Experts of a small language model.
Size: 10 layers, width 256, 56.7M parameters.
Experts: 128 experts in each of 9 layers, 48 GeGLU neurons an expert, 4 picks a token.
Below are experts of layer 2 (counted from 0) of a mixture-of-experts language model. Rows are named router (the router's row for the expert), gate (a neuron's input weights, with its number), up (a neuron's input weights, with its number), down (a neuron's output weights, with its number) and show model dimensions 0-255. Each number is 128 + 32 x the weight over its row's rms, rounded and kept within 0 to 255. Numbers have three digits each.
Before each expert's rows: "comes before" lists some tokens at least twice as common just after its tokens as in all text; "comes after" lists some tokens at least twice as common just before its tokens as in all text. This comes from a sample of Wikipedia text that the model never trained on. Tokens count by the router's weight.

# expert 122
comes before: "1", "2", "0", "3", "4", "5"
comes after: "2", " |", "|", "0", " ", "1"
router:160143078115136157164174185099145147116119192047172133058166122066115164151083204193110142135124072122142119145147108082112098170129122142136176144076141067155138150098141173107163174114081079181114124064110154150168173145195150140152132167159150141152156083115116164140106167099179183163164132151154134122122118164112131072174152085184140165159118143123099141167138115113130150100164154141177041073186155143143111128160140149083096151165125127136107184101126142106108095126132094119183145076110140086071144119144113094163105171165119092164128104078130114138107106111191092139085146132161160126108156119143159148094174137148097174119082058135188103090059101150101185185120095156136149148114132134122094128154148114121110134116127129105167125094182126100118130156097146
gate0:086134155116142071103119097173132105136188106160132128148082089184132154122139099114167099082173138141111158116109201136102145160143169143088148112140134134137062123131131073116078104171160186079114131192102107098097135122097107083101075202122070169113085121083141125145184044066142096105141144134110115110129164123056154181147105156142125132126092205167156121148120202182134115144112093224139114179103115155139135178128140154168121106132102156100166110135113121156136121109088126177106128173162036170126137123095097157079116120077143202158128202132101114136120172141141185113141112093099137134109102141138158212133118156155116147116140137099088171145121147085104139102050096108155127121125131097126149106129142146125112136128169104147153123143073162153049105128138140
up0:112108106182091126132206140167166089128113138099125138126110154127164098145101118118119101131125184112095145162134162149083055121087138115134093136136191134165114108155103159125117134111096127126146103122118144165144064094155138126073137145112109105132133161134103111132064054153161086078068113154125092126062151153134175158102112147114109155138126113091130098143137166144136127154208092097187074150147109129117121136126105104159090128190164151188142094151112084151098120173188153108103116116102089121122167137189210129138177125161150134101157110107163144100094096189090084108089142161133060146116137057100139104097095126180141065171139117105146109110112124115167076125073125081048109073167150133133091069133140139162173155037105093102154064112154115115195139094172134
down0:148155114154151116107147117100094087164110067136157126099093048198098118146050062147067107119145124145110106115099154118130141083130061123109151159057110075104099126132069160126131129107093132113133126133151090106156156151132140108112104079155137074119153131130154062135148155144118119160145149140160185117086114149174137136142127098140141097149125113159169086118176100098137186213106126114081072103098164127088157168105119113178146123073117076147143151167126141131104158136118132070144112085115180138126126184169111145082089146164201136098186110105114111151100108089054133127147138060124101175185153116183079070109119115070157077160092127060121146152141154113086159075126118158170100141153074109127130183177084154156135124125138123115163151103117114087117079071179131
gate1:114040173142107091123116093163151122151152118065080176188110198121114059150159152155099182123141166179138138161112180135121106139167108105114085121150121153123087133166079096187097103144162137125092160157133092144127075130068129104119147097109113146053117142097094149115145062110077133102116113166130123129091174173103146154170105196061125102126101153107187104108121122158134127148135128162113110123115066153104154127123107070143085117113111103165125102125166076143074141072108119100107108140115092122200122125078118151123158121102102189127132154179172102088045109127154128124149115140082126158193077193120108125130088100128142133140161128078111133115169166074118189112091138114107148189181136105129137068142129162110168128140124056162081126094109133160161148187176150
up1:145134098140164117146126144157116156152104127080090109138096121044106100159160163181065131150094154154081141143165170164133110124069158173125073063150108155195151179183104101138121146146094098164113151103144109190105084160110092095169136104107093174101079087117107136116083105107099106039118128193132115137121154158118111101138129111103135125101101096120134091149140075142179144108184164194130086132154108130176117130188138049129106148112238166139123200123142136124086173093154088090105099096106125139153144080153159111174134101109070062105081113149135078068109144081111182105127149112158114137107082172136171078116145125128120138172158119107148118053099120103166118152101097101104155156144107111087130112104102162125110128109118121110134131092124084114090093197155133
down1:130156185154132090102129103191158137143112133146104132201140122114105140143106114121125116121137144169137095101116117155141151121128133182132112113137140081164142090173141073148127079104000160072175091136187063020148166129161147130116110131143122105126113123129132128152102131108136188149149124126094120153091128103129073153153158216096149101167082133118143117125125115087150158114063141147108161138128136127105140138087128183181101082112111092123147168146103148082109163090129089193109162174177122116148145113077112151089123168178120143140093150124150126112110146169115202111158175122099148136151069179139093134121099128133142104136145133122025125172145188110128132132151183029150120101118090150166075197130140131167102104132112207166129110121146137121102133086137116
gate2:104088137167138094071115119131169165132110092122086151148131125142138107134165126082167162078136163121094158179115117144070115128177124110150145155102168172186159076189097110109114114154113126126143150178098071092106143080036109096091110109097150116118145140103064164113118097089127151172184154068137117092102183079152130117140089161107140115075161178145163137159118138140128128191152138101117116202136087084115161109097140130158100112111143220106160160153155115197086162090102125108106122123054110136164099116081121168129100127089156119204125167123133107065096129132121140123170180067140145104181114158089106096165116168130154096154146174148119150172172137134124158116126075097124108147169160083209132178138103091115180123119102142139122112155143188115123060131099177
up2:093102095073129143114111152138130126110111134159123074138126145141147121168150153124140148162147091107179118106165180062129064097129140097137132199078078144125133058095059120083116114174089153122177111110134158147128123089072113090205138116111110121187143218127159107108106157106098146182104139127162109117122154125116150123180097120107118103077174099157120126119087142128151168137107104153138107139093155098120116093134178145143178090117020197099195125108141125181124132080128183112150134078091196119159100181127110124065100125090196157193124160075131148165087094131154129101152138115155149160085082186087090144109148107111175118161078178109122065161091127100121148157087135147099193130152149132180091172136151128105129103100167093147142148114142157130111130131093153
down2:168111069082102155171095184090088147110094157133122137156084054157083161088110121168095121153127122177131156087166124172147139150139160070091176179049082176078140073167073100095127176127183132145098125126114087163167140072129124089120100121155075091169146177138103076150117124088093086140103146138167115106104160123124086081117076101161170143075161109116125146084122119089124121153117087068130066146129125161138133135079107131089103218127120211162079160098192149125131064113108153128142120153174111130146131145143146065121134132114133107132111137138111103168120165080139101121104095134134169160085150202121146141125157186132143112070188096148141135142123145148140098129079113175143087141128105117142134089143096154141141150159128147091120150127189178109139155189187115
gate3:104116138150131094071086078083131123153108107126140156149104156150152127112142126054145148161130133143093125096069105138087102133110114167112090162157191136108064070145145105147119067153140120122102104150097122115137127112092127087085120104101095112134151119105103058124157130092079099108111142114103104144145111118154091190104096172050115092174159097121171103116052107116204160185101046142077191132093088173110125137119148108147103082154132122118138113184114130155054171123104140165165089154132112182163151106125091133105127112073140176103051151154113064079162167118123173136125098145126150107122097147146166106173099098189168143113195141054109169170134101153137158113143107090175131126118165132147075118189167114113147101154183154146136133160100173187143108104101178
up3:170120096087115139165089105090125136076109128108187105080076130134138147107155103174109153195094144141117128085118157137134111159108102155079083159118183098122086042148157146119137078163052135090093099127115131115155158147143090105098152166154074138142142098102134089197117186101174176152129151130092096138133130165126098113132133122116068131137102081126149111141120127121126194083161132099124111142152096141147075100212095083158112154138165134181111138130135171110083084150137202102138104146155113201168160146134149141113109094149098112133087156180131057084143157080114192179097138140168172140091090154169175082137109113150120170122158085070139165157074093152132152115133137140219119102093163153136075097181158121084098149106138163126150128116154106106120105094204129
down3:122114161073127074104149115135146147130111088135117129142166185090142086094189099103124108167135127105091112169114176145078143123118113128097108147109210106111139149116118144133079103074093112094126124091088164117095099219122125079080131162095124152095120187100130185106093170129084147108118146163047148127106109087129114086121087125083110149129139172158120147144122152084113085154174110108171105115189164060174122130138172104172132126166182105134146142123165044106164079189113095108106114115165145167177221140133109118157156148158103152128110161085150125122128111173147089102145143092130089127096173139105150095115107153160125103124110116131111196118094152107159081130149102071099132172091128106181077056138094129158127123128170139085115100092187146107156125028107174
gate4:118111162099153075091141080129159148130112126137125134145174138112108124093193115120190170122158160187137092120168097125123135115079186147128100190180133132146106175085070134158123104116167132106156119169144126102090110125168123149148193144182088195155108164159175182107188099131101126103159126135106136142138117118067216158183152129124112087139140193188107129091124073100096158146150160171116202125129097122121111116103112129160172084115098150132143137130110150124128144136092083104125101105150117219214136134117144126097165129085123133128179101128174149139106178100112142068150139147101157116125077165059131115132126140150168123094120144131070081170097137144083147149127185125153173137218097056191169103098099156123170143138170129164120145115069088177104130143130139
up4:162184177061127129156139103147111117070165139136176149135172094130114158068144132125100152117119142123126170124183101097121107156100117129114121173133124145132111132087131128197133117101162153081102152129126127122129093104192103174149117096133112159178193096126194145123206103149112153152114113131082138092154087115089178158174111110140111164120095105169123119082134102106086182108167168129076164110146140136143119092146142203130245120116060100168114091128118130101111126176093087065157091094136139106136151122103163075168152094148117110099189089133153135187165121081102095104101121162108206104129108114122114181133160186117161139080101158109135091132093083215073184142130102148100169136138101161091198077099118135157150141114138123093107150143165102156176159114131169
down4:130100109134103096101126156114092123139167115152137111125097136110125086117176103107159158161155114155121159138125092139057156141115145123173104107137143138170106074083119204040064154116127128120143087137128105158124132121150119141132048144109126128095104177172111147115112154135119133159119090111121162200149065103172173128116123113091096088120160100081072072078144085107147124097151128134126126037131190137150191162067148108083145121147196132089139180134140124075112141143144124032110156105119103148132135134170140085194135092132150113127107177121138125119110155072122089126091094191085107110084134143085136101120176089202128136155136095175091064115151122128159148152107080161063106156124096087115181075115114105132160121153109134075100202156182176081121128157168140
gate5:094115123169129137079152158093130164097129070113116168084117199144158087149117188093124120081152139157129128108112125255129194147144109120149135136125141098131131127139148110153100156128143175096150145113165066148165114136130158134131155150131123147121120103124153114129122127108111141089118155105125134175085181091049118157171112117095107105152089142128142124126095156110153136144121133181040111096154131085116102130102118165153063135177136144062148128121124136118093099079112067184138035103204082158102160048094141194149183100112119128106135154124135156095076125105195137116124143079096109123197088149138106113163129143171150145152122094110116187138092185099131061122152131104097115132134108066149103121107142119082096097129087170129044100067129149160133097140131115
up5:181081148145082102131126083171133093134138147145156116156116083154177104130141088132113153111074174070138145111138143113091084068157117112113194101166105163084112133117117100117114083100139093092095112185106112123113121124111139190098100100114096134160157183102100093072134123092114125179110091207059104113094102121141062154125105169114137146144117115147147075145129181154178084151141112108166154206117106151106172096125116072052136114128052146182115097156181072181104125137150175132092169167079132071137080164106124104098085113147166153151110159157149114109104127151090110157195110130095090174079122111165163206153094082122174083091170144120142099115182131161115180087108136093119147153123138172134164108150108151124143111123137085120105115145151147078171120129074167
down5:114142059097185173101179152080087099169082093075118128142071107176067152167094137077126111214099103095130146150186107102167104150166137112124197108168126153129107158116159145090118083151115063069103100108117171078081148098121142098131154108139123121172180129142178090135102114157160140131134113070165093158142114146148183158098096121124105087147148153104142136108132101090100119103185082122127072123119178157094131162090078098133105149086120124147158062155134178173099099081126077132144170124130168161043108096107124109120085093134125155153129140125101146130069157162091106096132090123141163148146135122133127133154170132091180134175156100127151097110140144121088135129099124196079095137098119086095173097101102102116124093164120137111209148201171136134211145160139107
gate6:098126154112096119109150081099127076093198122119109070093103090189104103183165120087148096077082165103102105154123149191116128108147119125097147115176131126174115112173076110173095055147179107112192138168072071106077083151133154107112103096111123143149072147128090144136119105122088096094102125163110130092119119049125106163166100133097164108104135142136105082153092092150111053166063136146110163153090097118116191125052100081084117140139119121114144081141171114114088118122136089126091139119107137119076128139047100137097191110104115166138102157093091122177091131159149144155128114103128031113150087103088113123115128156111155119141137167140091140103139187122095172056099143110101115104123122129120170149076118135097125107113133137144041155110142144172075118203140122
up6:118121122110183113105089119080159130171105112175107084118090134121106144134153115190120122158192128134138179185096086168144082149114109146121155111106095119104185137144184101073119130091088151092078142130134105082142154095186103180163144122125098178138135129148159104170119110123089137163193142119143097108086093093207096123147119107142184127143116119143141161173099194127163123114175130118131114153141127137158088141197051072113069170097182152108120209162063153120146123136114153159147138155120133152105080136097138146159134128188141145155111120120131168092127059103197172153160182117114076108121112185057135078178160144130156164114158118152139131111207100136161097178118152096100146092058145087137140062142086099121085107132071131135097126126091114100113093118110082
down6:090197134161102093116134131118125106112203077066145110178224113128186164106081120122123094111079163120095078080093122077149131126132141127092137129148141082181121183134153102083144131130109133120157133167164122079088105163209103154131174138186121113154163073154171116144141151139144120151198131153132081136107141125175136100125159180090150188146089102125123130159180093131120116100066180121136170190077114086104130063171109180201151134147102108107142097099083141106118178135098124119141173113147119136147127135067142094128158085132084140079095076126173122144152100119102074080099170108167153162162109117130077094086080150067123126087141162144140118130139136124162136112131133105190089096134077133060124111116166167116086140140210147116124124124135126128082102118161124
gate7:090075149130112100049172059150101074172191073109126137104142110209117120103118129094126140100161167104131149208170184129099160136117158122101142089173134163137087186177136104119090135092164127098065129177127090046155099071121120206098096125102115163149097117073115101092114085099079047124105131133134090071117112074137138173097099146121104134083166125143180076142099147135108150135127126148095141182127127098132137119140145079105137112116119169183151071181122138200108139105134084120146099185135155117152068134099115118120091110139166144121086120121121094117146107143087143126191147152083130144115096133083094123163143113111172114065160100144098163116131122120127154099036101097119088125203147158147153125122114092101123077111156127104107081142098132129138077112089129
up7:120131147124113081126110131157168162102106106200090141139141124160155068088151082101171143127120127152107138070110071201116122069122110118153146137129153130132108104099104118077110109160146152141161100149172096130065093150151084058153147112083086109083168147096177123103190113098104101147115179133130179162109145131120143160196137174091116100159134192073155123080114144178186121160075120144098167151085099178083129149087118174090127095110119082072133137114125087123089157072098136108110143070090116121118112131127113193121166101113109165106148164187178174104104120185101171089122090137103142097156127116187079101119080114123156101177137163100134109142163175077136150076173146077127155141134178099173118114121123181165141096196077118193104110080109129139122135145121169
down7:183120088106146151163093161069147145089095183129196115115124131150108125105166130078089104174137121122135148175167161095153080108126126126121165142141096105123106092147122158137148088113148129163120101176140192163094085100118080122076130130148171092180184116138115108145130105114143100129094128118161130134179142140094128104147093070114143161133118129186068199179124146129082122102146127093174112108163141158139141085164137109122055209108077158166146056148174153160148130123182122111099106158073073119132121068137111111141141142161090130129161086174115120176156157096145098085126115131175175118133124169088086142132182205141122110116161114154186112163142117116137224160176107173191084155129120099160142117069084093046102099154126146126195143165138145136139161120092158
gate8:073098112167106093107099094130180123151128104094089158157076163180122094068142138121154094150170113145101192080102146151095149160174113134170057127118157120152132155202122100100103118168123137086161165179111088142111109112058138129123118116167097106089095095161118113146119145082111120080112146095076108173096193150114114158127093172131113128155112137142144099094100162106123139168088139145105103137109054146128154119090115103128035097184186102139164165140123103123104101079068145130130115153171125183157164089136105160068173109077132183093118164156115124099086194076164178121151115138101076093186124152122103105162085140127142159140169104081055176130149184114161145096136156093126076140110161151195100149124129112121163107152078103134086119197096168123114107142113118
up8:136164075132138178135123144129114139130101122113127128110140191108129143102112155144122109112138087139092148065088070136144120186130086108179091134095124134128177165202189153098141165136081108138171148112078108169179159153130133116120178098160137070095085051178094160255069153147165173148117164019110120139159138156155085102106140112163146120141106088127134123135129152129071144124108102119146116095166080120151164089134128157151101168112174121108117149101131146059110123116094170147188109111167109122130173082174164116179130129099108121139158083130060084116134160095129139144128150073144127108193165113101122097097122120103110185151088094132074165104150078182140133165142126112095147106093126115148075150125160143174128197118133113103134089166105077109170158134146071
down8:128155129164098098117087156133218192126110119116139117169100199110151095084197133076139114092158145116128112175052148144058161090132128131112129134175196090144139096158158110163085118148082168104133193131068110155078127162129150084091122161112118130118088119115109206138129125111100158105103109151116100126104120127126119139136089185106120141155157186138146142148080186171129138110087156095131128141080101047150100096124132110143134107197183090073153142103129092148194132119112157130138098110119107132180188136118062179125133126167120132125168145090164145135108081099158118099140126118150137046131146125117096063066136143123137145084124161083045155168127118153112124105131115025134138161107105140144113077128120129132130096094154143198092081086125094165147148096135147
gate9:155141159191085124109109074105129091104193111125139180145156168120203106185106126120126151125122191079149120066127198118137163137183112119165150158172097138088105150130093150104117129106155145061156100154139123154108102104108177141153142161097157189163107089126179077104145087070121128120066103124110132128105179138072196152125125153085095101131088137187130123133123056117100097138102109134112144143101148132076124117122136066127120044140101152146130108152158094163085133129117128149061078163166121097144138140070149114078174122117167112139109151122104162141085062126113105085177089088096091184155089128210100149125084095116137091145143133132073077126116159134079095069104134136140131129158141096114174130134119131144098073144148065108063107153123126118153136155120216
up9:104062151087165105132113120161119127162134135131110083169170096155042115125149107084151123118103145166155111191120115125130121085131136148102157175174199126187118134146091104157114060149166153158141157186136089085042115146126127058109146086149145034064187177119063156108128165147108113096114106168108115165163089146122099127141108121119205122143145155156135113144123159148118189128090103138109097144122101120150177176117138138165131134122102084124151155116088143105143116105118115071145137128105147108048126118107062136148115140102158155117095133129157114161144217089118175122076167120135191052151149143058111175132139159116152158098129146059108133128134164099167193125162133131116103163157128163143099143136132149096170130117088161194176137178109159137076135129083129
down9:137131122080113100157107158193152157090064176119137151129078103147141066190100164120125120059146159130171115168119126169121131179135118103152111109130133137098100160110120096090150139136178129152046088127083108141133116099101101134091161139119142132107141189096107184087094152115071162114160126137088095169164096144125157123149125140069032130118140083140136095130154085136125166170081147130066131189123114116126140136135163098148147128107164214130120123172111146124149117062101142138091141101186124065122077086127108133117183126166135137124153102088071145131130105122087171143164169132060136202170114167159086146160129140125153142153105083163094154055181133091104068066117152130045084143093147099139137152131106131137127126057107108135136162118119092161137201141080148
gate10:094124191158069090094171086147137076152183108147104105128132177165171133096138110098130191101145123101144124136128072153087121165118092106147147139137096122111160135189130093096128096133196118105099164189126088093085127099124122163118112140101055189124114107069147162077153122136084110097135152136094076151094081129158167183099092158124105122092114139129130122107148150169150104149138208103137210150117118167094073142089065109054153099116134163126112081127105118090121141118084092119055158132139116145147097135140118111089136077128089158152072127181130119119130122151132172155195122092053072188096076094098096154132115114108157144143117112158111153073151117087108154084100148094090124201150125100186123149137152146120230101140128109137110133099094124182158135121149141
up10:061164112163127105124128125126110135154125112155080137130149124120096106142113156108098088078076129078193121170098095109109156092106139158121109119161090131115157167119178122183123132223091124103063180097144135147069135119078108079047118008079128130142151132150137137079110130111110095108112128095129168082095128114137095094126112145140130124102136108084140146121114058164163167142120113116173144114114146125111136131146150176058149107193158066112117087132149117190099156139157140142166087112069158033128104149098122103195064102120186115101185114164141057110191119115133124123145103138105106073141106146105165125162127122117164136083095113107148110098117123130139078158124064130058110091125127151123144193128111148135097191162124124105129121123073174117161112149110184
down10:179098154157150170134133157105111108138112159151209109109107087137104127092127105175113143129113108134104098100124036126127108118190097135131125135100103060211118134103147065134187124143061112104140152160168111079169149066172140136103128085106133111089172126157149093088093144165164149171154138090123092162077156145097109128083160131126192098096128079104149105155165136096109169124219143110136179127127142128105153117102115187097136104141132114159135131124158117052100129098134100130155147107140081115130114122116187078151107133116128117149090132105139091081194194067097129131160141183128152131118046143088129147140127083191090115137184108142117069195120088131122099145128135119193118153142072176136111143154129108127094107141121120094105204179154186072096097181138127
gate11:128142140177097134123143146139131140072169123169090090123141158139131125135121154132101021121128161089078138136101170122138134178146122091217157108143108084117186106102102139142117146111121101126196204130118053159099114154047174104146053043113175142120068114126071159103101155118127105102117097078159132175107194115111109100099162131124100134060172113113112130145129133098141089161067128110136176121133124095117190106141086098130092107166098130154125094075184084133098087085132171196092118164166145092145174171127129090131126117123133110112139141109126067153097139112158129103164104099146090153113150122074130080113127103102116141100106191130100122124182133108139065157093106136117112117112137142158145159121065102118170104128114108087092168198112170086134072185148105
up11:107147128160098152117126132182140135096167113137136109116120172115112107154104157128079041097116150086104139132083172110151112169114157106201134116143088069144173078089121134162143154125096068113168183114093080133136109144054171079150069046148178122139051111147097145111109172128123106106124082102184135168116173141134117103107175118148115119059155111103110147120123149107142077162095115114140159118134138091123177112136080114129073135154082137178128118097192117145122085099123169184139115174160126068133187181125118106117109134134136113115119136098112079164085153109198128085178113120144107154106174086095144082109102113092096141113092182151132132121163127103135070127093109123140104082101114133149158174165070094108176097122132125083099175224114165093076098190161115
down11:060209076160165179112174084085060082132135118080141130129159137110105169150127150071130110150082186125128137037154148085170095121126126111142116151141146152100114142119152181119167111136139122170136086144184146129124099082153113168094209153183084141163193099141158065141165096115164118163152107116179134093125152163104130099163102126140192093126109064099077116147149096173076111131140151135146133132098148145131124068133106150101114177099133171168150148143084140091068136125141098111132137127177053120110108073106182118148165075097125097066125097151153151127146136087138140055124132111149179141118096186140141153155139136065118124160148081155172070122108103113150113134128112137158125114154143091126154144100157131089106229176175123124140128172131136118098149116162180
gate12:067151134145107099122134124147154168130110170141089161227130158101103061160207103101137066110122147129093157175106151210098138124102199167116166095190153198092141141128114087193131120131119092114129151148135099119171140125115144188149166118164162151109113178130159136073149052102050088105063114137114106148116127070145109135204076110115189098101085139107156100087110173132135134183165117155075168151090133157142128106157084094127120148124165088173107167180146073175133121113098080102103101118112083127169127094145112171153124082094117136121143093133175138126095141110151161095150161137089096090115097115085153124162090155090141094123180139142119164073083149142142108176064176104105154172164075143114152128146120182136111132137143122131138131131148146132098113141129083
up12:135090129124109085108123110169152129128144132115133130137088124166174160099133136104151141125093154167099163098164148068121142106151103074149120108125117114147081136079081062032118112195115140119113093187124140141033102117064109104136062108123111139171120127120098122093103108109112124127126157165157163133121158121040192153144098163115099139157159103156147094140119118160169075127114065154126119164100096143071172102063116124149105105119071199127119084099090115197115148091140152115114122152169112139173147205095113075080148143125183150121149173162156120145109138138108124108185083097135147133110122151144072160129157078141136132107152140057085095206160161096043187072150127112176084130165161108126126152143131131134126165087163103157109099154089156112127127167137181
down12:205146105104101102163123099213082087090140108143112155133128093125102132109135104154151113191112157132136138072176135091121123137117147092167200124127040126125078117136122103120171108110194133207099098142130113144181112115166085158206111083128125141112146153122186024116133117145136117126157162074150173112183127154181142138098090103170105157159126122169175149128156153147102138093148164122135134109157119132118147126148146064099131152121117169164131106123158102172111145109137164091104119123095176149072124099129197108118137158102130148067136100157077143143086151101116152169106106127115198136119156139115145149128156159096203122141177137090147167066143088072140171075155158186137138107124136177169145115114064114146147060219118118167096125151090146145123093150148110
gate13:083090186158134082082132097117147126152147110088121116139118131157091130117139133065110051097172156145110180117148084129102128138119148118149108050141105181141136186200170125067098103164099126103128142153140148177115166089063099111112079103112125136087087105106104162118113072131124151148150194130088110152110099098099147164124090171143121075111172157153149092117110128141144113169138159147170150138117142135108148148103081104118097119131182145049117107172146090191124109080126079084145171109140106194207089137119095147127160083049133148118136142157122145052113115131159156138146126112130076164134144119104120130167091069084111061158162137084074149163154112083080091066108143074139133139234114144133155126199108153157116143137125132178129130148097127112115144142093171
up13:123122150144094140138134143142129096141170118131167175176155132148185135143099113170091173097103124093135112148137162174137150095196035126078174151103130150080121058109122107104144133120107183090151110140096106106127096099160190140118102155101068168112117139080151138132166123077063120110086142179160125125079111117133203162184143157131104131105134141135158130162136163097171079137096164115092128114152121100098118112112106097113095143132050108135141106118146154171149072156142178161076136166129137134089126168062134134121183144136177149143121180153195173156071074170121082193138114099109115210164151140179133160166106148108147087117139091124158077143142155137139156093062104138112200168074167114115093090153166098097127136117105116143085090098186145129198127099099145
down13:116133129079148185095149133044069095124150147129124134151132104234079148118126107132148131155160110105121117141136054109154146127144123113136114159082111172088123139117115165103138106173155108169093109150081156143066160094116150062174088129149114106135122129084106075135173080128101084119097083154121144069180111131124168106107168065151107126111143120110166134127125132105143148119172083088194100099165101203156130160145141105099167172100127104178164120066127177121128093141125166092146161128110148133101163144194132142154166077149153116140149066189147119144115097138114096177096142143164189172174113142127131128137147146117096118175108032140166106130145113162084105107065103239117092120122137058116134109111070137138108112138131112126155185185168161118152142154160123
gate14:117120130123124143014105146123175158178154089147101117173130098111180096153196121109110155117119144085082128199127151141117184149145102082156145105156070117114134137107137172189109161128142095134146186119110087129130154127101126134121121178097152086104124137131118149022101129091107113100113145068131158189133134107151170141126122167177184100107165167084104108107073086162149180185095148114129124119100131122132102113142177173139104139176152051092132160147159097143105120088124113120128145119103106134182065111154088129131085123158122131130150142147171094100150134170154166092163164165152111088160149128122111108155095109185124141116097116148118183133161163085134183134118130097092113183153138128135182182176019116121180135132072089129108198096091124126165059165109114
up14:166120099121140193079128149108142142110124129056178114130126139122185123107162135144148198134138078110102084171103144146137153201137116097160139157059104164130107102169188145136139184114162138156217121127094101128174173149216155161102079156130146094162153120161135095122075160124124177121163145089104093178135175110205115143151142134161115114162141173112098168118130134083156172121153174120146105078150099161134091120151136140112153151153151085112141180112150141081123075127099091115155169135091145142095065100162158132157140149189133136136114124121146138122159094117124108154131115121139145158172152047125136147124118155157128158151137049161148176135152132124157186088137121134092184150049165144124102114193149069106140106111032115111097185050149109138169105129087126
down14:097129126136170160087149102133143128164165100098106156146133152106107126170113102143146158111181102132148148174080138121137141148095172126165128138142182147085186195147127167156083153136096059166163083107106132143015128178148137070151095104212141133168089084129114190152190090113114159101176087147104099085135111100126140148154121087145163117109139175131092124132148137088141120122167122192146111069131140138159175096125163072182117130177105120136109114130074151139176109187087142107141142149155133167196161177113121173176142092146118139181149096133149066166137072128142121122154126077153104097092103085142166113154127108099133173172129117165176144134127138165103131137092092104173135154183128093116125127084160179177115155146174148123107101115100143089105153047110040
gate15:152153159138105134124173154113142110125140104147115129103117162123130123147101135118125076026129126108108105083084160141124136131106183145174195130154124098152145093150155136180117121103163079106136222120135012150076104124062174072154104097089144186135094104154106119062142125135092137111088102154127153165072147141062146138142141136124082104132170125119153127135130081122126047122113158142113154129133174128077157118076085162138114085123108132130104141093152097119135116138134149175149132137097117095061157128100099108086176133133141137092042179117141120170149139110195089130153136038122100137166154107161094091116125118185095149122115142077147086126182152143084062110114110109153149143138161110147100129104088162136167070151097144121086170094114179117176051155171165
up15:167127135128126158112178163150151099160140117152130166064090152148095112157097181098126134068071110149180091101059188134134115142125185126122129105096143088174107136117170132164139115082155110181140144134087073194122108157127201117156107067157172171139064096141138142147097113151123144100072098128115188121111147114057133135122141120138077148106156131123123143157147104118104083114148128131103139105158175135124131067103132159112106103139062149150127115060174105083188103153143148204173125162128117036083130155104111097136116143141137143120090145075106120147159144086170086117127106000157105180174161096197105121136119122179109182113127125089130110144130124142058081119143161134116124122106147129133122175097123124106155102112139137102092185104157129133179066163135122
down15:110171039159188161121178107083080106122097116060131141112148156127113137152154124090129121189107152153115135051174134134089142141063155115123089151134151160098119148079125141114168113154094154182112109087134089144167103118118122195132194207133113152171111103195174125181103076119148149150132144127134185120141161141132115107137086172121214133115159134079097070127148145141066155148150177150125106112110132128131143076132124117060146151146213139093133167110089134145074110168097135121183192139178119187163116147064124160126162135124114147069084102154116142088164176099089173101103132062144155118097113178147132135129129135069113091129157094115139116156107086108088079138095157124108115162174111125148100110145152166136136220156148113129143152113119129085095142125170132
gate16:119130191123069090120135078095134075070117133221105126158153176207179096047113085160210121133152147110100155078172139176088104108104066157093102175128164087185129108220092107099126138148140154094146172180160107078133136118141095153128145111127031115175153123121130112155140096141144115142088172186138140213158123145135119151172078142103106102144146165104155105148160130145149137155106164170065158132093106139124146099081103148116151087143143128099175145109123101131089131114117137103153118086148130149145111107126174160134141068136160141142124143093192150090113138182141145147117129132099161169126114114096058079182073149121179111128131195116083160148164146125078157091139150145103170150118135135163131097154128109141138076162126121128094154097125128177127153100076137
up16:130182141073167188139096119105093108103144152128177098098145102114152163096093098205156148174138060174107144099114147120151063179130050143107146134085121090203160067185085149126149166137134138144180123139115138113147161165220087150142185179135106096149152064118173090182159153158134160184191114147126140163185124148152067104161136107144154163173097116185100187174183159092096144120162152115136098075167133106172170136149131110122159117099125127120124176068118155057156131172122144088140141105144149149074157128179166128172140135152102109152147097086130108147149098084135117172087148092172198150119166117122144112101140151168114167106084104143117118128127089151115218140162097172148179114096104125105119120124152097137119116129109122146154135110160127123151154138137123
down16:077138123137151136113124131136170174146126139078049172133155152120166138134118127073141112068119146122117142179104207134075161149072111143118109154148190143126146135140060159132074121113117156154119167110073161200055119164064129087135116177146094125071087135121059223124148126104110124063155085163099112087125102082161079092131135171131099171124145165150077160118099112146167060126126107142159123104156182127175128110149182150134140145161185100103141134136120111128167120152136120105123095123098144094137167142110089148159157121090111105146156095121168113166131049177184044130092106124118109069129149130103155066076104164169110143114122136082129161127167138203160101142104090054110142130145174098098143086117145084144139115112125154112098099127109086148146119110083139
gate17:097161154148081082124095059213120114170163098236140134126128112106085095115092149135158082099124193111073106074143159130149184087098156113204180105178129129116148152156099090118115070119115122103156123172206162101127109114103175140161149121164113176154109158081144135140158100116089098160100134179121137093116157124138124163166129170116148091113093161141115120129114176164129099108109059125120178116136044127108146168163104121165079071104122146145128108177111115107107135099145097127065134151157110174148132158108108127133143112119110143162168111128134118174097072104113113080152112164111172121108049144150107161126139112130145132135095145104172120082172147087138145107164122148150152078098164074161168177075069127081129186204116157176092139111094110111157113075127141
up17:080056159154156114070128117158110156184149067082088146131135124176111098134118116090112142145150143101162075144087109181114118082183144138090159160133188119162098096114187095124148100105158143170124050134088125087140123082122108091111165170128106113098116133172124139128144080128096100118101145098124098116109139078157127167149149138104141115105135117151154092135080142155159145128096107173076135158109088168121144175099113092167114119142138086125155177142137112157128134104081099175120107141133114151130045129099045180132142170106134197151118158137185118106130142184169190144169178081126047112161163136068055157158095121181176090147140065127147144112142184123166143086112169115107087106165150111144089120199123152156201107098111154158160086142098166114091093164105114
down17:123090121145117176131157137097093109115137134124162121134162085128079179147178140101107130146084114104166127083142146102152089094136117103120185146114084156127088152146117119118176132142176110175114116177138159148187131119124122136150205099127108177185166155173142060102117072155106098130056167098137111097145152159143140148147153083131134075091082139117134141152160128142081166131163157110192103141156087129132141104156091173122094097097025123144086122122121121132122157093164165098152099184160088083130122081109177100145108158127166145129088095132119084181151158086147148131094195132177192127145138143055110172132097114072166127129160172144212120138168093095148177070193201136144080117173122145093133105127112114104149103114103063161201118154110126096085133163153099